config = dict(
    n_layer=13,
    d_model=512,
    n_experts=4,
    experts_per_token=1,
    d_expert=736,
    d_shared_expert=768,
    activation='squared_relu',
    moe_layers=[1, 3, 5, 7, 9, 11],
    router_score='softmax',
    normalize_top_k=False,
    routed_scale=1.0,
    balance_loss=0.0026,
    balance_bias=False,
    router_z_loss=0.001,
    init_std_router=0.0382,
    lr_router=0.000385,
    vocab_size=8192,
    norm='rmsnorm',
    norm_eps=1e-07,
    tie_embeddings='early',
    optimizer='muon_variant',
    lr=0.0101,
    beta1=0.93,
    batch_tokens=131072,
    seq_len=512,
    train_tokens=541100000,
    steps=4129,
    dataset='wikipedia_en',
)
Below are experts of layer 5 (counted from 0) of a mixture-of-experts language model. Rows are named router (the router's row for the expert), up (a neuron's input weights, with its number) and show model dimensions 384-447. Each number is 200 + 40 x the weight over its row's rms, rounded and kept within 0 to 999.
Before each expert's rows: "mostly gets" lists some tokens that are sent to it at least half of the time. This comes from a sample of Wikipedia text that the model never trained on.

# expert 0
mostly gets: " (", " km", "·", " million", "(", "–"
router,198,252,196,238,285,204,170,264,178,204,185,249,224,107,270,202,172,219,112,198,199,165,204,163,265,188,204,153,194,149,124,168,254,203,171,182,245,250,223,155,260,199,167,172,221,186,217,276,163,165,258,125,246,169,151,275,176,261,250,206,182,216,185,180
up9,215,235,190,223,208,200,151,151,202,180,159,203,201,144,164,189,228,174,224,183,215,232,263,201,188,247,185,226,172,209,228,264,174,209,176,62,199,200,176,198,201,188,227,159,216,251,188,166,188,198,227,209,221,191,200,215,201,180,190,170,308,160,112,112
up10,202,98,199,232,225,257,338,202,204,169,193,155,188,235,269,149,160,168,185,206,239,186,166,222,201,272,238,232,191,135,199,219,290,242,174,218,306,214,238,198,211,246,199,224,83,233,196,240,174,148,274,215,186,227,167,201,192,154,80,77,174,273,161,209
up11,153,196,215,162,155,140,159,174,178,291,192,176,220,205,205,200,200,179,193,206,212,255,236,199,238,180,200,195,198,260,208,230,263,252,140,192,194,167,244,208,149,200,128,198,211,198,199,207,254,159,129,178,205,159,235,192,202,200,171,116,267,226,192,192
up12,186,274,199,278,216,251,245,207,203,247,212,187,166,171,250,153,212,145,206,192,165,148,169,200,195,137,188,188,194,183,200,240,184,198,208,203,205,186,207,184,177,167,180,214,175,181,222,186,210,200,267,187,187,201,201,190,185,192,171,158,201,186,196,239
up13,138,276,163,183,141,213,205,192,231,213,134,261,219,279,200,193,230,253,279,198,171,301,180,173,208,213,199,182,201,181,234,145,110,210,103,196,217,200,195,263,176,240,214,85,149,213,236,215,233,246,223,216,210,198,150,245,371,171,203,180,209,164,172,245
up14,243,205,152,261,150,93,175,237,241,169,177,218,208,209,271,196,242,241,201,165,152,209,201,230,217,244,162,203,183,196,243,177,195,210,176,104,196,198,214,206,207,197,172,197,269,182,190,267,185,219,198,188,97,201,192,346,231,227,151,201,192,110,215,165

# expert 3
mostly gets: " that", " it", " are", " were", " which", " have"
router,191,210,240,176,222,194,225,220,151,220,165,229,210,188,127,193,144,158,240,146,208,258,198,218,194,217,243,132,241,218,237,213,178,126,255,180,151,156,226,85,206,156,269,197,200,123,175,181,229,166,200,250,242,237,188,196,149,164,152,224,212,174,284,230
up9,200,178,196,197,201,145,118,244,203,244,203,242,249,296,208,182,198,149,164,196,195,302,149,204,166,184,202,201,208,208,122,195,205,195,267,284,239,180,187,159,170,192,239,207,214,172,201,201,151,207,208,252,228,162,172,144,241,190,223,177,237,213,240,190
up10,200,189,208,224,120,194,206,265,151,175,172,233,191,195,205,175,237,260,223,240,292,116,197,183,220,182,268,215,183,197,230,185,226,236,177,232,202,220,220,130,191,135,72,202,166,156,157,190,241,248,270,203,259,208,184,252,207,201,286,248,197,107,133,169
up11,174,218,225,143,196,194,225,108,273,204,219,209,171,229,205,194,196,218,116,172,187,233,189,234,201,204,145,213,203,140,293,249,214,168,199,208,196,193,157,108,191,266,190,200,262,211,199,150,205,117,200,163,200,151,220,193,181,241,116,216,252,160,200,159
up12,172,166,216,200,172,191,185,201,218,276,198,188,190,265,151,223,208,195,208,200,219,213,168,175,231,156,258,202,204,178,200,253,182,210,209,185,207,206,195,113,231,207,193,200,230,262,157,253,276,186,194,222,204,250,191,287,195,196,208,197,239,200,261,207
up13,169,204,198,216,167,297,206,236,213,225,159,198,247,185,193,194,300,191,252,205,236,242,203,200,164,274,204,181,208,233,211,247,210,195,144,284,130,208,153,174,202,181,195,225,228,264,285,113,136,168,194,198,204,201,163,175,173,213,115,152,131,168,255,161
up14,198,203,222,150,265,169,198,203,186,264,187,179,220,223,183,193,169,200,190,328,211,163,214,204,126,198,184,179,182,201,216,232,273,229,193,201,262,121,226,234,200,122,218,210,154,198,163,203,155,275,202,198,157,172,239,211,178,191,180,229,188,142,265,151

# expert 1
mostly gets: " National", " University", " American", " government", " College", " Award"
router,243,184,237,201,219,219,189,202,222,199,138,198,111,241,190,100,181,176,176,205,245,205,233,65,132,272,197,213,188,195,205,221,234,224,230,144,235,169,204,210,186,186,224,207,233,280,274,278,185,130,152,223,180,149,142,194,226,192,246,178,230,173,231,205
up9,250,168,214,220,165,169,191,239,205,129,134,205,190,173,175,200,173,214,140,215,255,187,172,92,243,256,211,198,192,205,190,162,214,198,141,143,267,221,136,212,130,183,162,220,202,250,196,221,189,199,218,199,202,206,234,164,110,208,273,229,134,171,199,244
up10,193,201,224,220,199,210,267,197,246,214,199,210,163,191,137,263,200,151,169,147,216,190,237,179,240,223,183,193,233,245,201,218,256,155,122,175,281,179,203,218,217,205,151,62,211,145,205,283,205,224,73,203,199,164,191,186,257,162,144,191,199,167,244,281
up11,192,210,234,200,198,168,288,178,265,224,138,95,199,211,187,173,164,199,256,209,206,217,216,284,180,225,141,215,205,270,168,142,181,230,173,172,252,223,83,129,209,188,224,279,210,245,192,286,135,208,191,198,190,162,178,160,109,231,196,183,181,164,216,233
up12,184,244,215,265,235,210,160,138,181,84,129,245,149,202,196,200,167,205,250,225,213,207,157,200,202,202,204,186,208,215,213,210,164,169,218,288,256,231,192,185,176,210,229,189,200,153,202,195,222,239,267,201,183,164,245,183,189,213,210,205,175,195,179,261
up13,200,217,136,116,131,207,175,174,223,268,133,203,199,174,194,286,127,237,180,220,214,112,248,163,197,188,141,241,215,212,208,212,203,200,171,211,252,179,214,195,202,202,202,284,198,192,172,297,250,127,263,186,191,234,195,244,202,124,173,201,174,193,282,100
up14,201,251,270,190,297,205,198,174,200,238,203,200,174,193,176,152,198,193,228,161,193,163,305,213,201,292,170,241,210,206,190,187,276,231,185,132,192,230,190,189,193,203,216,217,207,124,242,209,190,266,162,312,78,195,217,165,261,226,237,205,211,199,211,213